Weights of a small mixture-of-experts language model, trained from scratch on English Wikipedia.
Size: width 256, vocabulary 16384, 58.2M parameters.
Experts: 64 SwiGLU neurons an expert, a sigmoid router.
Below are experts of layer 3 (counted from 0) of a mixture-of-experts language model. Rows are named router (the router's row for the expert), gate (a neuron's input weights, with its number), up (a neuron's input weights, with its number) and show model dimensions 0-255. Each number is 128 + 24 x the weight over its row's rms, rounded and kept within 0 to 255. Numbers have three digits each.
After each expert's rows: a language model's description of what the expert responds to. This comes from a sample of Wikipedia text that the model never trained on.

# expert 46
router:147134128128103103133096118140126175083126099148104101122134163096115120138093145133110160129111108147143124121138156132152095151080126104075140171088101139132155166173128153121108150135158143115101147090114110124083130159165142110125137110145121111133148141103167139106153116169124149121140170124136122135108132122129118144149110095121126121135146117113094147109149128133090154123140153138089130112129137114101155114141106120127122118144133073112126141179125091060120150125117104142081116117140154110190178120160109160101109114142100103096113137116170080123135127092196140114124157142154185145110116160130123167100092148146110092108161144139150121164098129148152124090127093115132142133109124129155131140107145131118173164083170181132118136175096125115102108129124139
gate0:134157143151175157171136145109156107112103141100118151135151132116125132129121089181149124101103132151090091111148116098070100129120118136084147115131141142097150130134109117131122130122100129155106125164148125141118167115125113098113154116105115097131131151184122142181110122123143145179154131127136124110113123147125139134121115124117140125128152088151109095127136111127119118142108159132118104139140154117055131109133164132123127136137152140095102122121088098142089136079104104117120138139162094076126153138143135137117127092096123138109171083138129085096099139130139109120122098121161151104142136113176180174095121130144123125153139083118107103110156169150152110128137103074158158115185124136084073115100067153152145151110155149148158135130131099155123111106067110
up0:195147129124119151132071144112123094133089131099137152148090149103138123147121130125135129144090126064163104111094108110122157135111128164102201132130141112168132132119098131152124129124154165132123130103094136151172135112124100114152109124113150077112086164108126091124132108160085136125113143161164105112097147131095088157125160137147149122115089133127124152100134133130130125131099070131158128126118129166100159153080128125130100115164120143143129151082155157166128117150164139178146108136196110122117129115142114170143135155119162090087126116161123158089187150149096113135151126146142118129104130111121125102137172147137113130125136122119128139141140132099097166183105094070114134104129112130176131118132153146117153114113138141147120110136137137103132091156132142
What it handles: Mid-word noun pieces

# expert 35
router:110119163141116128129123149161129121104100147139107139153105110114110100100076108170157131080091150152143107090138152129131110125157115105102134103147132112134148121125112156114099143133158124137127144103129165085105132125115151115109138099099164093152140144117132132149120142107114132100167108121108130108105127128129086127134116109091118152176159100079088156132137122103082158177108104164121098134159128098128099098136155165133167145097158146111128112124138097107103166168114094140123083074123106118087182117119107157110089128108138122089156129123119103137106121119125183158130128111163146154160140136137160103104130139129106095080125100164128147144108106124113128092131103090131139193148152108144104115160163141114167135109129159104086166144093101144125115132139185
gate0:123130092104115133118083155072116142114110124119095137104118119192115119131103123122089123106116134162179117149176137140138149147129106127125159076119070118146160131074132143168155076159120122130090081149073136131105128102156112105120122124174121161144120128125125136148095095140147105134116159097130118123135119183149153122132155145163125101117140090134119077105105157132099148136159148141129105112103128129139130122128150105118100148110134084119129133142160099142113150137157126051148083140172137139141116129126070107130112117123143133117129157140157104173134137121130141161121165115103100125107111135126126138130082112145132129108130156177093129147128129173146098153106122087103152158151131105121096081087148101092136123119164139146162142110132148138152134144164156
up0:070172143121087071119108110142127120128136100098143100088096105122155167133112099148126137159104120094140098133111156105151149114156128109133141137122144144131127149129155099116109169107131136134094140103133106111152148137148154169103134142137135129153150108103120113125131112094165142131128192153140169113143170119156130162065080160132120138075147157131123121105118178146171142139143112137122107156102122133166162143110137169144141134108106142163149169130140104157142115105104107129102106127164132123146156123103085142135140127137107162120177139147129110127142148142099099094106114127098105146131124096116089154108124114108090138184131108112125121184127103124153137149130136136153165112164128144135082160144133145116092106115097105118122141151109121184201164122156138
What it handles: Articles, copulas, punctuation

# expert 26
router:110161105123110075110125083145131122105116157103115117157133163151123106135127080111132163138145121132128152129154144135139129117122128108087112110154129150127143115148118127130098092118143156103138116142159174094116125108162148122057132134107127105162158138130149111161152132141145147130123124104162117058121167158082119145146040124148124162146112101099134152127131137091124176160126115154103138130155165142130110171160134135106131138149129156145154129138086082077115136121078145143112120136158124146082135173135160166119108116075129114119140136106172089124147107103106133115100127111105140154151127140103140161152113123132131142117143128125126122119099161147111080111183097082127133173147171134122063112143086130113127175125124142129107141145126135152126125119138160
gate0:148108119154183155144143135118141088124140161147140123108154112152157107141075108123086122112103135153134086099126085129098088131110124154140173103127112114139114163140132115117162121134109179130116156140090138119116149138130098116167166150109128147106111147156131118148142164133123155138147157153161133122121144148181117163129153099143136187141154113099122097131088153081134096120150110123097112137123130154121160091143137124150164142115078108141081154107092086135142087150138110165126149091166101111148144063145098119074123117110125137143129127155146151107162094114124120115180140086125105124161169107127107116094103143093119121155111121127117129144102125131133140176105059110118106136146131090135120124131124122111118144140110184149113117112120125145114116147073106
up0:166129093134125164120154132131135132123137160153174131091111129105135123161146144130122133160100097121157144142139106132129119143176141155138136110143090167115125157093114068151089136076178141129142154113101140128111138198111134124102160147145166122118133165147140125144126146181151129097149139119118137119144151123130161131113144106120127121109106131115094130085078134125106121134125152135093107143131140123148146089098076141103124115094128109149107131135112164141118105106130119118114109146100120095168126080147104143093144113080126084135123149107149177132090205136138116120131114143142100113121120098151133151098129135127147132074090157160155117119118115151080076130139138161084138126160131119190104139124168113140100133117152184123099161105110116108139108151110091
What it handles: Commas and clause punctuation

# expert 37
router:116163138121151131131146096157141162120098120118080149108079137132131165142130116117133118111119106134187130118134086127171076150108108106096134138129134128154121147119112125124131124140176120146110137091136139146138132146119132120122156131070155126111106142136148145137103138135129146114155136158102101113139083151143065141163124146113136194129171091096097113120084135093089110150145103175129123151170121115107122105133129188159113084108128148134171130128147126128118176144150091175153103088123145132136102157115131170095146073094141112122149145138094098173113130150138131132110112127155133129131148162145124132097127112141139082101130117135117162086106120118110094109124080133167101140108128117088086105133132175114147177121122158101094145103108117124107162126105152
gate0:135151143112136102106119099172107123142063111135121153137092122139121151164091096130136152159145102105137182115127110140120104110118148132123101119119162154118154110129123130127119112133114110124128104160119154094124095116126114134136138155153089110080160140115119112133126099163175162115134165127119116106097140104112130143161132135099109170135148161132118141090131129120083125111115082127086095128131135123143087109137142122106149153119147166108134155151131108084107160122161084145123091111076121126099154168103157136109131135132158087140136088144130119103094146120123133168117127112135173128130147124180159135167152148149128115137171126168132151154153109119134159140103133169172171132100157122107141121106120098110027170126141149140160111100111134174125083136153163
up0:114138105110129120134089129071143135127096123128140141120115106153138145136152182094139114145132129158083130149137127096155141106149099191162111155161160085131152141150128149156164160143135095106114144073132128135123122098192126165136156152121133116125103166143128159144137108114080122127099083132176148180161118100091146146124164105141125092116111124142120131149124172166138112142110104128141137125112202127117149134169137099116087132136091140163136131116120105141116150156116165137128110117143116103131131119157140117131155102103116109196131129155119103118155163125158136144090091088130162120142172130124115131123104125132129189124113099108095137143191158137100135183135136116095123151121133145101194139100134154121099143128152155136137134144116131121124140112120123
What it handles: Single digits in numbers

# expert 63
router:123138132162134122146109127145142104115093133097092086160141092159112137152111127176170111114139157163158120142105146170142085147106150116123128094096115084126163142153143122128102120110149138110108122148178120091135147128158124122151120089149131119131110143151121143147111122131141176133177084124127115148098152131133104120091107137102116139146126107125118145120074086100115117147084140128154088143147109145104082108116110129104169118133098116080116124126158072091138111109133161119079122123120117128122143142127108127058130104124129089132141178148129135117106113105119179168106088147118139110095120107126162132121142159103124185067116097127134089085128093125101099119135156150136155127111153117107136146070128152127131153144154175127107134134082096161141121133113152
gate0:127167126119079148108137120147107102113139115114064133102100128168085101131093151167125096130094136193122082133155095156127135192111091114163142134120171151098136130183121133134128077127108094127082099144135149133116129147116151148111145129143148104091125155174108142153103105129094132111110112117096165162128106110126131141134160160097111141117111131144141114159109120103126112150146146146069107118088130121141142108129108115108145090120142176164122115089089152099178167138127117124148106104112118115135116115122103105119130138113131121147117106114140157144162119104096154188105147155101139114111149125084118115148147161160159139083122103159166162125131135149115109101154111124167114130111124135106169128087176142135124100157143155113153162137114132161125133150131149
up0:135106136084135121132112135143081093138147113135091135162135126138150111113121127110132103142161125133106128154121108105127087146121162141126120110145125145178119137101093075105160132139162120097155111088123147148107124146098145147154133182128147115131117160188159147141127097128101128132133122130136119078153079070101142124100115130113128110190171139129155123133132128136166127174104153112124145128129125126130118132139170128081090120132110115124100127177121102157109137149156128087128078165085144146150109109119118114134154079112149054146095183116111131138133141166109146092147132168130131158161137119115157127119143110128115109111108147126116152111150137134118117113085123144119094102124152150146123143168151097130121117125122160091118085147212139104134093170159140
What it handles: Of, and, colons

# expert 54
router:124116127118150160138146115142098138143113096125086127094107115125145118141146116126115127118092084127176133128163098139173107168126131114090116146150144123150168131124114163117112129126147143128112145124147182117157118116127129139116142122064091153116123111139138110135101115133143150140159142155092131092128085174126096129076084110129073187106155122123090132130107141159065128136111136137077127092162102125105132117126168140156152116130110137107167099169112092178089120138149062127147112109118123108126120124147125161110137100116138121122145120095152133183085128122089109153151150106118113129143151117131145140091120118130154085131099056124091158104089112147147096101130093153132104117113138145116128146137164129097158143145135170144142153083130139130153101153118131
gate0:121123146154175094136122133106123110106133124120094138129125165129150111162073117145158133105143146111141103100098101115154108164138104174208133141114135099131134160139089106121149147141134174147116105122163127121103130099143148126116095129147120121105132114110097136160116176141125100174162116130127108152095124144138094155173080117122199098168119114110135160127135129114142121168147118122115148154111115127102182106127144130112127116140168106137131151097123135139126171171134119141135077096181111121146161116138131141171130110103116131098119135151130106156129110104136113086160122096170111117107159117111109098121113126084091114136112095175111129115080126155135155177118111110147138169176179134173131128146127105107113179109099150100132115109144108150129101124133133
up0:150146132141089151115082142090070150163154122162147124100103147126116115156163119161119125148129137099140183111120139130103125137106141092084098120126102137098122138117131131138154152140126111116127121177120116116121104130120127141076094171129136100152115124122112168133114114140124128079118118123119181099147125126146175169140159173153150128124144127103108124130131118109119158053124152120102137188119161170130137141130142111108116121132139127126148143132135124117110141104106193171157116131106136083120108164066167107131125156081119111093133116102118168145143144111082135126133141111132120124183117110118104124110129098111194087125095139130104117142139131100144150126149096105100141137160096148117125185114122161144131091153135108157120159101133126099119121140189148
What it handles: Statistics table numbers

# expert 31
router:103134106081161093167169142134115122145115113123097139141125085106180147135113104167145149125131083134125146121168164129153076087115092099136099133124097132105120107125146149166174143146117156105096122137126155099098142086120143105090119108107129147110165114139149147157100120120152132120099122117132136077120114177068147091136127123136156142141139124116102150117094105112138127148103118122151126121127125113126107130146142144125161097085145120135131134115131129148110144172092114144178142127096110131117164116144111120130101055093163150130174126186158079138112115117170123109175146128163160130146151110122120145102126100085144125133133117144141111099137128124096064111103134133141149141124107125132139145111112160108146160087166143152106148160101128200122143118112140
gate1:083114171158133149139129147130129136125157176089130122121165129123107111094092132100140117149141172160130124100089093116147072160113146100114140139142091166136128121101134122111151146160090139136164118140151097111138128183121138144126144155118139130136164138173117119166146146142102102153140114149139122092137132133132121101132097143098117131131140151129153132097103132118109114143120065151109151095099139135113178118146093124107144154128102163154151119117154127098089132119115136069157147112166105116138117153123140113121107129066134149142153101111104142040151113137086171136117082156134127171126094121096135124126152112121123124123106122110146142098137115195123124140093131105169145152115203152133125112117093165093128153102150119139087123122138139133117148164123115
up1:162125106140127190088198127120138114122126100122109127135122108111121114170166131098082146155096130150131131100144179114145138129115123168100128142136172126151074133113089139160117111104186112121120105113153180117132071136135124105151170122137128098087138160147128149128116130172155117144173122140157096174177104172128102100142164136098117163132093100119123094109094105135167122148125104111075132148159136115097100111138138128123121146125117181127144136102127099158128096161136131123110122143134122134106100125160125153127118121129131133132141182130147147120119133144151140102134140119151172111134176153122102141136143162127139158119149136145113116120167172148122161095125119084146159112152127123155153147152109129147126131112120160111185091141082128122126075151159144
What it handles: Periods and heading marks

# expert 12
router:116116120119109072110118103137147145123149115132102110142123154120104131101126149112116111125130162157153168112168157132154086129126121113098139154161089105145104090110137149171136128130154134080132152142166112131123144187100113123098118113115129118172136097135132130122149100137079120103123127082106122097131102131145105117146152115093153162113146112089168094125114133127080132119131107164132129073138096091140082131157137114143131107125132127072127147134079124072099102181136107167109140119102108130126169133125142124101124130122105139117141116131148083137147103080145151200136112104116149162146141131136175131112127104141078185139105130124125138120120134131094125128123122089152139166110103110100147110106156095148152104129127144106146129184147136114072136146139187
gate0:122097165132143087126120156107107113164136121101156157115126130160119146110092145088124104110095115120152090122127118143125101103115137146172144123190158145120101138127140125105126109144150139123103106172133134110148132130123114113132060147158159106128114094111124108151129130150114109067125099108120099114122096145143117130121150154102107186154141107134125152115121122136152124111164083070127093132145102132136164158162131166148120133126094143119161166180159127150145093134111097136120151139107129159122121079124151066112102101115152116137151098119131167137138136156136154128121135144134075118144099120141112119104108111133126141107101098075084168163121134115120164125080132119118150172135134082136138108058117116120107128101156142160114127114184126117091157086146142
up0:119134140128161131117131124110090128146117146111167150144145146105121152108134148089128119118109147144142107117124083159138095083124127154161116135129133102151134102192111141152140152173101161124089088118110105118132113126111120140174083143104138134151126116154152117114137101150115110094131141137110077159109103145123145152138174148091104161088130100107097141137133134136138140134142145139138130114156128142136160128129129131145121094116104185134143139137138168151107170110108132154115152126165131129079046102153173137163164108132141101106164152143136147138141141167163161092140086119118098133130162129142169122080094108104184125169085109114117133094134140135103119188121094117145126129116116098120108105115128135124073176100166121122127101139127083118134107076121125
What it handles: Word-internal subword pieces